config = dict(
    num_hidden_layers=13,
    hidden_size=128,
    n_experts=192,
    experts_per_token=4,
    d_expert=80,
    d_shared_expert=0,
    hidden_act='tanh_gelu',
    moe_layers=[0, 1, 2, 3, 4, 5, 6, 7, 8, 9, 10, 11, 12],
    router_score='softmax',
    normalize_top_k=True,
    routed_scale=2.5,
    balance_loss=0.000512,
    balance_bias=True,
    router_z_loss=0.001,
    router_bias=True,
    init_std_router=0.0213,
    lr_router=0.00155,
    num_attention_heads=2,
    num_key_value_heads=2,
    head_dim=64,
    vocab_size=2048,
    norm='layernorm',
    norm_place='pre',
    norm_eps=1e-05,
    positions='rope',
    rope_theta=10000.0,
    rope_fraction=0.5,
    qk_norm=False,
    attn_scale=0.125,
    tie_word_embeddings=False,
    parallel_block=True,
    init='normal',
    init_std_qkv=0.0442,
    init_std_o=0.0,
    init_std_up=0.0442,
    init_std_down=0.0,
    optimizer='cautious_adamw',
    learning_rate=0.00249,
    beta1=0.9,
    beta2=0.95,
    weight_decay=0.22,
    lr_head=0.0105,
    max_grad_norm=1.0,
    warmup_steps=487,
    schedule='wsd',
    decay_fraction=0.402,
    decay_shape='linear',
    final_lr_fraction=0.0,
    batch_tokens=[65536, 131072, 262144],
    max_seq_len=512,
    doc_mask=True,
    train_tokens=610200000,
    max_steps=4515,
    dataset='wikipedia_en',
)
Below are experts of layer 4 (counted from 0) of a mixture-of-experts language model. Rows are named up (a neuron's input weights, with its number), down (a neuron's output weights, with its number) and show model dimensions 0-127. Each number is 128 + 24 x the weight over its row's rms, rounded and kept within 0 to 255. Numbers have three digits each.
Before each expert's rows: a language model's description of what the expert responds to; "comes before" lists some tokens at least twice as common just after its tokens as in all text. This comes from a sample of Wikipedia text that the model never trained on. Tokens count by the router's weight.

# expert 32
Pieces like it, its, old, uring ending a word (forfe-it, un-its), and sentence-opening In, On, At, during, found.
comes before: " the", " ", "ing", "her", " a", " in"
up5:056123142130087144133123083123184141086142167108084112095130134122131093117071092141092117151189139154109150165119131165129128121141128119142126105125136163111131113153112114111107144138130127116147148142117119105084118139145118112137156159100139114134132119142153113142104136156128113122112147108148130078134124133103128113125126181153172143110158102136149110121104090143195158110102
down5:143140160116151115146140151155128141105112159154133095138141086125071143140134116121121116118092144117110093160112124124117119127075134114143145121101145104148111160122156134110109140132119134083160158138121088090140127141095096134117195136169063151117125164127142129113102124125145146103143147139120120135169134115132152074138164095149096159116103131126141198126132152077109111124162
up6:094086136144109135132109144127125097090113139146155132129080159111161149114127156138154172107125119141143142121182138167139100113157133123117137144152118134121161127108118100103098139133145124163150071129149094157120125146095100176132119147120139143122144111113122130099148126142108149117106120095153125126111128052116184183126117154144166112110091164145090144120151125095121126103077
down6:100099131104147128192085180111133141113094119131136153153078111104125123144121100116113141157117136104133111131128140163163097153123088170127143143115152116157122134138113185154178108075159134142131136113098084161159131146099129138110150144116110101155087124154146146097142162091098108123140157137098120106102156135158140132127133157134157145130093133137102118109085142117099115151149
up7:177161138121125173165077140112121129187130141114137063132128117117154138143060117127138120120132114134120150150093116105074112120126115115114137120164109125111166133082139107136126092116132109142110164122101145144128111119142095126142136139159104144135116139123155134143153161118143149150132091100145150142165116102133062123156086122114147110179121171156159100142149158153118116133121
down7:128120145123125128114114113132147134174078124105155157119114121166089122152158117123166109154117134099125131135138130119146113144118112138150065169139116159133122134127096143143114179141116133170119114108165103094123119156104137152124209149107106140116082105122139139120143133157104104138105148161112110149108144093056185139130085129121143137131119108159166109116134110118085153118127
up8:137111148157137180108098159136107141132135145193154148114131150117114117109138077118176117158169130140131108138158144205126131127142118111148116100140140122128123148128139131141089136106122112150105128146112095144101137077106114146128121139088148128066098132148114107129106083137093133071114126136131150119134119140110200096123164154141111140109134082132161123154127139127104125101117
down8:129087123107161105139143125104158152141143157150133116130070112142146098112150151134097098110149099140119095122088161123104109135146163131150140140117157100139130125145154113159127148168110145141179157140141105117142111156118127117082120123126115125143111167137106125106109147102119092139152141162111111160140149093078142067116132101123097217116127162104147111119162103139130126129165
up9:158127166123121119114149138074163137066116129155087097142150114133119092102137096163178126161109136169076140136160124166136136141102144133130108078119163142131120179126112070140181100117126104132134084123115135116103087141132123105109111104095127096162135120109125133135092104097111136138169167102144137125095162147128142139113133124153129140116149115142126121156099115134131154108108
down9:119137120154140081114189117093130165168125137121098115148108130154098151132168077149128050148136097098113124113148116148142128120111131145157098137111160144103122134138173137141160096131151139106116118119116129110153174138144107161147152150123076117151124152146100121141107098157087154119147128147145116137102131149145166119104142080102105174115101124157146125100147089109121127120113
up10:148132149128123111085114143153144105084114101128139108098149115113164144151161121139101151127126135146151109140145118140140086113129154174102135107135132143147130143135104095119123141162092123136171084143104095160155094168130115171100083160135120120098124127125110202074108089159129126160104124098121126112157136130154121132123100111143146106109081090124183133128129105112168149148123
down10:113094164120136141147124120081169138110109131138109111154125156113127155119127123108128087138109116106104145137134154118140132178133095124114116117112132097111116120148166149113169085101135142143136117075109150115086150067166092173145147140080122128177155149143157086096181163168121142134118104148116149146142133161139114146134111106094127122138120141094150141145147145136089120167101

# expert 25
Decimal points, commas, percent, degree and dollar signs between or after digits in numeric tables, coordinates and statistics, e.g. 26.4, 144,000, 0.55%.
comes before: "00", " |", " ", "5", "1", "8"
up1:129140102105102120110119101088157118106135170144147081117137116157117118136097101111113099155135105135118142134084147141132066070135129148132085129103115108111132148147097106131181121106142075138141157178110150140119104105141120147106148157140179111087118143132138105117143111095138156133143110087142149108118143156132099142153143128151144122135108170103184146119125145162155124150085
down1:118156125068130160110200130154178140103107131117111143123127136105109137150111140135109126085138094152126155153100157134147106114151139115128100072086119137123100138182121106137127139123117122118141110197121126142116136099150094142070140131152117094170153128159146110150102128126121137097146087141146112120133136136138132123137173109087162097116135117083147125142151120159103134157102
up2:114159167136091108143123099124115147119135187122067165129146128123118163125085110128137113130132125160133120178123157097117113122182149153140137109100102154144096141130143089118128156092161096125142076139112117120084132117128116124116141129159139114071115092114102143150186143119130122130137121136145125055130132157141143132143114126137136107124107151117145152135172130132166134069143
down2:157115144123103146132135128119121169187131172155112178139121104130104111088158126146173143127144128121134121188126114135155133165162146142134124152104107123103087124121147093146113109088128098131137136165100150110143107103113145144110149152144089124085153109110110130154151162154127104134126121183103070103122151140108080115068110126121104137102130102160141098125124089128141124125141
up3:115160117131108129121111123098134087111142148155127104132101124119130118129089105133107145105195116134132130165105175144125097116146161124144117118109137192084144145126107078105133150131149099174176119132103132145107138140117100150121155148129153120112128106139106138098134088114129141095166105071153165072145131135111119138145120183159135090125092155117145138115175143123104103133126
down3:084137126113121108115171139152145129120110124113136153116150113119141113180115136100105137123136080163126179121116090132152137127117129098147123097148132129127086146113148147131113126114121102085161159165144135147113098081184105112140124122153123121104094132150178121168152142133132144112161122142101122130100118120125125113156142129052155124137093116149075115169138103179177129130102
up4:124124136158128096122120150134149093101130134139127125150091151137111115119103090173128137138158095141094120164137164148094102128148151085133107130101148128097104122119119114103162173128133112143129106127086156154122122139124106152107157173106165096119106117101136100107155115115090149132172144097146152124131166139091142134160133142164187070153108137105150163180145160136128124122092
down4:134111070109153104098151125135163137135117088119116154117145154104190117139090160090122149141142101110113124117100125116112140149164172099144128112139159146143127096085154089124163154109122142149144113158134105145140111140148153144117117127109116068146108144123129148148131135134093121151144171132156112129144115172093135110129130111085132094088139125120114103183139059121135163131107
up5:079126140106127082127115159131129130097103159097153100123118117119188142190114114132133147187140104134114119158094155143124086120140133104133095119114134132128152119115101117144098138133139128155141085137101150151110118126164094149119161153145178097087084129097129139112169137101097153114128138088138142096147136127124123094134156152132136100171118146132135113173150137173107125099097
down5:111146131138099125073120127130137129140127128125142140077162166124104113166103148174182151130150128126100136135117131116125136144154133103158109131084126114130153119174135106119143117127130102142111130111150104142171077112177165138132139124098129121128141134114156143152098124121149085159087097157121127125102125168072105175140153123131147094092143109105075135158088082138158133147120
up6:136133134158104129085106124128131114112148143112133077130116145147124128149112105138108129157128113120127165179154068101117122138127121137146115096094118118103178122127136129126158179119178156150147107148126128151106098102126089150135129134123153119111140130102158121120140167105147137114133173095121141091157138117109115131171122133128153082177064100143132172111148103177130155073127
down6:082156106169109103159137172108054107100116112109152153123128127151144136115081130157179117135139097112140123130119081147168146146145142116146126138134172107094132144109086075113097143132126102143112126098101153152141116151142157123158147160138121155091122096124092132091121132138138149149096120126120162090109156132103159159135112115164130128116157089101121140126154139126093149130102

# expert 5
Month names after "On" or in dates, such as September, May, August; also mid-word pieces like Bish-op, re-op-ened, pe-ace.
comes before: " ", "s", " of", "l", "er", "ister"
up0:091156125111142143161105107102143137116125151122125110142133122133128157119108132133118171139171134190144203181069129121118095097124099150098137132143107103129071131135073073124172130135128114140119118117131161119144091129122126120137165165127121118163126109141108117129134135166122118123150100110185159124093109077112126118122119120122130108147097169134127128117103142113111152162112
down0:147174093149081114145152140079117122154126132106146131118127126178143131141153136142142136127139171098123078133122144093146122110135101119118117144158147156143144111121140147088132118149133156160111101098140162081111186152126122105123127122124096134124119087133179104153138086135089143119088108106107152138160111110115148102141127106154172094120134135147114087142176107133152152070144
up1:127152139121116120140073139099116104133149129126140151103125185108134121126124120131100102159175157108079144182119139120152116129153128129144100124113104097153111171114095149133153149102099089166111152120154189136130146106112121151080122150097118125114119125139142165137165112148132135087117146153166146131151106175154075158129102154137116107128139168121129132136110120123127062109124
down1:166093138096127088094140103115152158122110166113133152141143121054102140120133138135090174111119114155130183088090115123132129183167126122142114076126137138168132095146126124157109131128122118118132129154142077167133146102125101140116135128161097155130097135138128159108124140148128077106151137107105105121134123114169156124130142105148147167105109102130161157168107167143124126145119
up2:160155097104124130144144109100129102111118192166111121099151125131138130118178135155109135136142144129141113138128132114124150156154184111083138113141140133103141132141114113082110098143184137109113139122118155151102160085149094121112190116121165078124108101135145171147136132108122167104150087118084124118147141141095130117139104111115127122135136145102149107096149186124116116162088
down2:151146101111120138173173120100137094143164116137173129106116135089144114161100090134115146106119155173157173126159092139153171101129130141145129121155142103126106151110133150137137112088072142134164198119134161145117092162128130102123104110125120107123155141115121115104061110150130107143091165151103137146110153164131114137137124121101105137115144106118082096125149149139104130129120
up3:124094114178106183148122148113153160119111177107110164112130144119102141118146181130099119078087124102106108128119158140118110114178118166173111095164130130156138160111089133109112142118131094136146152142102116094111131139073128163119103123132150133140154145120129139133127154110104141125156151134122172116102157135107117100075094128150093140130119141111109184104135138131160098135122
down3:151151133115119136136140147171135090136140091110166073107094136097116112090109115090154145152153123138102121168131112121125165103121151156157120123140116147119113101143095115115158105133105111128125155107160141143088109150117134135140154118120160135117183104162136149109102132091091126152167141179093109130123157153104168123158126132097096152170156126170123111127104135106104065145136
up4:099141115124117145111135139094099100142138123146171153169105060103125135099125122160116120141134141158143158173147157146130053106106119149112109129154118122117105145097107126073147135113129125122120138109148150116140127141106074161137136135173090118116132113090123126162104131108114144151185133094138152139123126073124137121125112145112150117151102165159197160124148135127130137106112
down4:144155102141145139146138164140117114121113098115148123106124120192104121115141153122074077089144138150168104122110106090124126130134152165069092161189145109115159118115130125081130137109116151152114155167132182101112138122130133135137103138120132131184130146077142122170123115103095119133115118133113120118094137141097128112153131082143150112136145116121099131144162160129167118092135
up5:110149106115117126094135137097145103118133142132101132129173131131129065118155091163113141118120095161130155138139130139085118135133135124147129087106111149080137114150113126140160143142136162152103128101088107164125111121166125125132102133137142091093092129128141133112094123086070195149148146117151152156109149098125136135166122100134171131124151167092112125139113096190173125132133
down5:167114088149095121123129142124173132132103138142122154139182132126127132121140162176115091119131102111179090180132150140129129151169146079141092097123088127138118106140118094158163112152110141101110144126128130145079141137132115134133110102138094096141083127185145098136142144145105113152124123150128083140109136103117099092150147118129111122152083138139131176123129109159170156142103

# expert 52
Month names in dates such as July, September, the w in www in infobox websites, and capital S or Sw starts.
comes before: " ", "20", "19", "ing", "18", "rit"
up0:127150125096145123093096134132160127117153129115117102102105134125129102097122055132125131130142147134107135190129138167121103145092151129139112157102142136130147128110103103078106107144123137118124097127117160159132170088127140133176149102103104143133157140087151136136115081105165167116132106152136109124176100117102146118138117088137201107169147179124123124111126143152122102146135
down0:135088150128104080105118144116147152113148120104125129145079114201153108163146122131117091136127151118096099103139130129159109090148128124127102122138145102130139099090135105129136139069133139154170079117131143117099157131157120114126158124084119148123166126137144088138141131115122117138143102115160146154131143097143159115128107166134089123155116164112160149136083097142124173147191
up1:118170112150091123135117077114124140125163128168105139120130098137130155179124091115127121150114122110058119120139121116152117144112155163165142133088137124161095156089123094119119153140127125127157113107150147110143172148135140112088138138110138122146142096106112134139161081150140122123144140143115120135127100151128158125122127148131145111128120117104116193121184146162173077061140
down1:115087128163169126154118162135168142070155144140147138096150151083142107131213119136094115098126167122150156073146118070128167153136136134118123117097132132115130094156117107103119119113133113097111142174147142161110149109102142116089105147140135113098107140093088109111149116124143112137160129124114126115130152143172126140102146155146158120098108133128132107110116142128107130155166
up2:130161170148133135111131109130140115100123121148194120141118128162129120142079120125126100128143107191164112106149142141136061141092106158137105123115121094101133155135109118080156141127146142159119139119108117126102119113120121159165102129112108152166146129111135101127113136088139123096146140069100147106098128125131128103124144192131158118146074158134138173104164131097116124159111
down2:143121124113101127151127143090130157151136119118121143109091096133162130117173121144160144114152108154159132142169166123127130106097110114099136134113166115135105112108147158159164083182136162117146116151131183103092165143134133082140121109154158116142109143116141134141098127152128112199096141081107105099111158116155119112088128120159111108136127137104083085133132141102132107152090
up3:111139137140105129073068120124134138091124168133126133116141156114149092126100104169133162111121114103081132125109127132114092085148141125135100118131134150136135165083089074112139118122128117139176109145079141186134151102129140149170166170136168136125104169135142150122127101116107141134160103132156155153148107127136128112139096108165108107122108163125134109132136156135181100111127
down3:138143148170132176111131155106110137131129148145128110106106108127136111145097123101134180129146138139128095136119143145119114129175164143086169163150083112154109110117095097131151100134131111152178092141073133112108122132115072133093110139123114128133168128122095141150147147148130184100159141125147180126133109132096107115122095128144120108107108128138176102113183154130114120084142
up4:155146100086170122151121112108141160098089164136106108127137114134133131098159140132128153147157123131085119148136140134102081154130122180143135124110125131072071148095129144105146119179144122144111113114131141134109158170122114129103146144130148154136157093122155124112107126125089129172177124139168168158102118122083144139150075111145151104092162132119116144112081144125128106103120
down4:146120159131161104184159168145158096129164103117115105127095141135169117094100144130132144154128137166127134098138126113138131119141116112106125109152160110157119190121115128121135136154142065114104071122098135098149154128119111147168110132133113080127144139158067124119100090109113176115142158130098130103150102167103164127135128121155115119108149132136148125088125098148156095142145
up5:135119122099145101146131096125162073149158174158125130134126136085137156136125103162129154159126109139126112146122085125121100167088162122136126076064114146120136166131119124098132125144125137114187120166119127131133152107146127135169142174122135089138082136109122133132150094129126151157140118145115123094147149098141126102144109097137106114140132103108145120143137126198147121057135
down5:134136153118161106200142122137167164135151110158084105176126126097105148121115113112143147134124121116129123155078118148092084140129087131116146147176149105157119143102146129134125142147103114125143104119111160126124119133121140094131125139124136153143103106108096155128089128107144108163097121146139108099091105119100114085100145163118141153095069134160168160106179141161107127097121

# expert 6
Vowel-led pieces inside words after one or two consonants, such as v-ide(o), g-ave, m-ore, Ind-ependent, m-ilitary, also table cell ends.
comes before: "|", "o", " to", " of", " a", " in"
up0:095127128132124092149124144124083110144094153112062171079136138133115126111142100125071143129153139127133134097112104099149140109156104148098165120124126186181105111156128176159118140128123120155142136105146101133132117137082103142113138117153132124114088125147165158115138107122079107100137115091138120096146133119108169111163175150167139129106146119127096111119106158121147163123119
down0:106082114125158104157091147122110098100140140160127099173095146166138103172134138111165138142118153135122166143105110139138110090106130123170106133108104118127123112118109139109152138091117134128126122081145135130136135106106099133129134115114150169108122195157154141130137174107134148114135124114118147163152103122161149108060100123090155135144119179117103124149067158144148120156144
up1:150123092143136122101136175104174113115135131127109138128131145102120115148132064137145144150160129065098120149107156137145122126111162102164113128155128145122137139156144082102137179138113109139179106133152133125084121147123158139178131094099120140121136111139124147120157135155131131120083100089134121140131114044129120135120124180173108111105117122075118125168124132117152140138138
down1:180124075119145113142158162134164121120138131144147102098152168109111159087152133137146156120085162122143105081128130128166151183120140151114101113097108123145093124164089132131100150181146142101097173111152138116117111138117152130107106110120141106147108092156146108136111095119144133144125146100131104147109127121118125163108181145138097129083136120110096133179132130085107115117144
up2:156178094135128131131145094143151108112123158127146133134129064142139113134141129094144118129122123182084108151121122129154088126122094147115155144109092136133122165137133164150148103117086071136159124128076123094155116130105104152059137095134112171140096126121122113135140091129110138125157107107133193137113152098103120131161107111146140115160112116163112154148154124159114128116144
down2:079105135116138144147152135126151167112119090124125140138134114136126143110162142127151145134132142114113156170127146090136107137082118096131144108111146089104115118135131127150149154138123131091123118150115121101101094120136118091108104105129154119170168141144106138129099155127099174133141143146124111085101118144167148155090108134096153147114078177136126135104121213156168070129166
up3:097125086179132120149128132102111136094111177140122093147141137132124156146144110147128176130115109121144145109158103153076129139145153109120138125157136113085105124119098082114167110119200129128122107161124115166104129152108128117136095144141207095160139160136107142143093121120083111116172123101130132120121150110076135097154130144178141118112124126131134126110120143134164128112109
down3:108148115123152159133152126144143070120103108139150112148133160141095084112135128117125110132163124114133137134133088107075129129099121172114171090141148091125117176171147127159143129123158135108048133123128169083115132143149150126137143140100107102135096124133138121153111141151130145172138118116133109098117187136121147129114123137125118115131164148117080106141178156107142074113147
up4:109157112161131126123122147102115165159145177123136148122099136127088103117116126130140109144135093118110198149112132106124095115107101115162110117104076137088150134074112126113133122135158160134117181122127112154156142120134120135158094152090108109125101106115176128114090146100126186128113138147132128183135130103127124131156151104111151125101150159114089105178168125140135130089116
down4:115156153091127154119132164113069121113086110113110151110114092127162104135146162128133137139147093153155114197114081107113128094143186133130125121137125098157105115149127144149126138112120127135127132090127162135103161158161156103162109090120105155137134161134118119087117140123095111124179135137130101115156160162155114150096156152122127126102074109099132124122124132152167092159124
up5:136056096137137148115091112136139129179091133087141121094102131105100161116112128122120167118118153143132168105162121185105116111123142103094134145132151084134189100121130161108134193169153101118130108156090132149098095111138129100138150116133131108120125106143144113106160139113176147127141100137129119149138146101111124150142158108142109141185097148123121116143146127128151155113131
down5:126106165162152100119166131121156139141118154132125098139104129101081117140162124160072107122139144111127100112139147125171118117133097164144086125128145141140114147188154102082121151169127174106131140095135095122116164139156103167133095128179125111149119162109123128162135152104135124138110115094099136117079138105135155086113106136095103125138079119110131110131150130107141157171110

# expert 3
Middle or root pieces of Latinate verbs and nouns after prefixes like re-, ass-, ev-, ad-, as in ev-id-ence, ass-a-ult, pur-port-ed.
comes before: "ed", "ing", "s", "ant", "ted", "ly"
up0:147163121159143103157132145130139105119163167140089117126154094171116142121123115128118156114112124128130110135141101103160138115119118109100124105154090093125121109110139118125158116153100108140152085133118122147121155110137130116110111115130142108150133149145126191096135113092091173142105119068101165171144117073184158139167121131108118126138146126134075189123100117179128144126111
down0:159110099139092130153125127077130088138085164148109134172130153154143164161111069150155129142111088101126139156139105158130141160121130044121145161150109120147126126141143134111109109113158168133124133153170148092148131104095127151143151124081104100145160164148152135119107094113109178098120143114138143165129109126118133163121106113101124120133132128120121127104096120125091129152148
up1:099126098148119135096108130110142103156104129093158154139076112149146100130118121124126207129111080135138125106097171154159149117176085147153121117100123115148137103092095161115168144099110117149109160120136139163135116152133106162134087142135138167103163110131131136099121147150127135117125125084148144164101142078129094122142120148128118108146129098129131089141135181132110094153143
down1:068124140115154133134135105097145119163088145129137101093148133114165153120106092116127119134186083153124113129122124127101139106107127150126118119100113134107116132100168154162081108140112175133129176102149131065145083116128153136159162147116128115149158116171127124144166130127115106138137155131172089136123121086152118114146158126134128102113085141153162088115124143141137151138080
up2:175154119103156111109149141144110120126111141072127136128140142087158103154157110160130108144135141134118143126086142151104111093096103141125155129079088153160110150130161119148084123126113121132121121094157160161129099105144096151087123154107108115134137163124152098156124152145128119111126105150118158089172139091144094139109165076152134105095165175120164117155094131145115102124129
down2:165146110119129153091176148164106130106147105133133151148179107163159141126113153135104123149128180138109107137132116147140123097104098132116125134152168111130092114146102129135102124148159107178143123135115137147103105148095136097114093093158124103123087115121098146097118119194132121133129143109125153111112169111126156071092101105127125107123138130132123180081158147148100151083146
up3:109108153150171143149134096106122124134124164157092073100130089101123141103163171108081155115179102168140138148130096145144112104149125140162133087148107159121104125167092100092101112157137136146139122101136181138094144117140102114094164120109132129113135091142110166102125160138121108132123146111080155115152156119124147142133129125131144133136145140159132185110104120122127099083124
down3:103139177115137127130103083147121152138147144149122125175103143124126143141121124096200094079140114124103107164119141173127179130111117082087147145095115151151113138114094111139125141095089129122131142133164123133170089101120116108136153156136111157098157151114113103099146164114097146126126142126152093106108122142150097172136136117132135102171131145116105134147109155144114088168100
up4:102113139156136180154079104137127145135107129160050135127128156153158142171138081127162164117128107098136117142160107140085151126159148094111136142153118099132136099067137124134104133136131131126111075154136124124149164118118166136136175140138113121117104087130139151159127056095138152118123066122135134166117125148157106147136122099125126133134117129117098131114112158131142136119133
down4:119133168168157111110081173120126109112089127133096110176133118161103169147149138154132095125148148095122127180102139153140141102114114096174147107145125091128118149148124151165177166126139142151099103121105107088099150160136111129101128085125100143109130149132113157110127113117186127092109117121127159122106135118143173113121108117133124136104111101167167118122131115090160093107145
up5:169130105157092122136117162137120123130094155131122128124112096125129160135096088107116137103141109098099152135112109134128148098103147153153105121094087116141145171167135148148093137110183136177153091120076142120123116153108117164105074180111129159154134099130133165119142118161162123086086113136103132164120164102118084131152150141127110112125124147131140130116107146141184137117141
down5:065149086126142107099133136160125148163088130125117137130098116095116152147090190156145154098109067110132136143127099145121128162112132119113124170117120084159093116152156134134157104114146156140142130138142107165166156132116093123142139123130117131129131090159151190119164141092131150122079148137098138107120087131148079127080141143124117109130154125119113141106106125140133163129137

# expert 46
Table pipes, heading equals signs, and verb endings or stems like sign-ed, p-ersonal, pre-vious, included.
comes before: " ", " by", " \"", ":", " -", " Sp"
up1:111118092120120126117113151125151108150145122103122113136106090116146148141120090112085147150119110133092116167091108145111133151121115138148107102094125104151097185125098135077106176122129139114125119139136148114140125118152126178160163146151132170082107126095110185111173141121143132101137126074165160148163095126159122145119117115117126081167125134096135143136112174170145144122126
down1:133133158123137147139147143112140096169108086165125130095143119118110111138162094099085137113104174097140116152107125130127148116101123116087099100110140124110142116139107152121129139159112142067174137120162151104150135136125134124131156133140121129177110126138170088105151115107160159144110118154097158131079141189123157095128112125141106108105127082135172143096159153119120172135089
up2:132127131138088153128113144114087093102117110104080126138167149103170191141112138115140135126146134146132152105082151102112109079112132105143122100124109159121115115115155131150129122138160115175150121110147142127128124135084125145132139165133099096124095141123119137156081130164068167116141133124148132106105153085156129156150098102160126119134084159123172152150148154131118180134099
down2:130132140135099082155091094117133119153112164142115134165139110090131134150138128096125162113129096129131107110167128193099130189099186158150091133134150140150147123124148094115176125167160150124104073092137119096119128094124124084145114163112159118134119107132121133138130138112122139160129119130155121146148104126065085108127179130145110135121119107117113126140144112170102135115126
up3:171154138122136102095137102156159160121107090112137102141124113116127109125148123133122154160138083128121165118083130137148136118121076120128091104121122111140171154123102147109142136103144094176128102104122120155149144140103128178068128101135116195159117142144124158104083145100123146159091114121149170104139154189133118118122130116114150114156122137080120109135109167146121132149114
down3:114166139137115104135134140133129099115089108142141130116123127124118170102120147103157109105115139128104148103096099115175099099122127107086160104105153126122113155148163127147129130140168086136115110147102100112083144120132147158089126168130125093132120139096163142193124124155146091122166170093122094120114159099129120116091151142141155134166130091140116114171162165118156123139184
up4:108114130108102127091127144106117118126140134105096122052122109127168171178137127123104173156123115115119099173177137093146115129145094118177125117156076121117121101114137153120102131126142132145133126153160133125157131153148124133175124095102121086141091143115142123118146146155156134123129152148143103133180123082090113131162073150131128109164134087127124099106127156135150159132151
down4:156097126141088136165162179135100133134157115148173111074147129112144128142121132138154154127130122131151098130111144148142126173140168125143085120123144127105130116156108191127157121152120096081100119131091107129162134130153122127114116124149134138168105083126124100080139094154099184082120142137118137130156096142106106106123123103099150126084135124126128149103150154119139073138160
up5:131166091162111102110124122131170142136156160109101128095101142143127134119136124138110144111119103101125139123140115128115156141197139134120112063067109152088118126119142161101127116114131133151122141115130128190111137087109106141124121154116120149147105153118110124129136131161151155143111134116126116166183152177085098140179127105134161098142146132133125094125158148153185130085137
down5:105138137185131140106132090112117117161144141163155135106097112096106122160109153115107150163167132122151112143167100094140154142132125139147134172122093136154116087120093125147170132155140111127100171141174130119164117117117101081114144132128133148129114141142143118095140076130154102112129113137179124136157105111094140141144122103090125154130084135109149086092093155155098093137163
up6:084134092154109133102142139080118145113158121135128146149103167134144120160153113138166197180135114145133138139134121166127104101136135117129107135084113127138140140145138148126148110102143136154126121112148103214167117148120142098119116158064152153144126104144142128145069135101143145159096118117144132124121145101103104100133133148142166114141117096087142134088130098125143103101116
down6:127114107136177156121117111125125080132122160129140121135120124151120140098177161133129134145166160137158114174137113122152127129096137117149147159119135093143078113138142136164092123102120124143151146096104153160138128180113134162172123115094135146166150118139136098138126081093099096128124157116133099160084128067121106117122131163104137096125163123110124139143110077102149110110180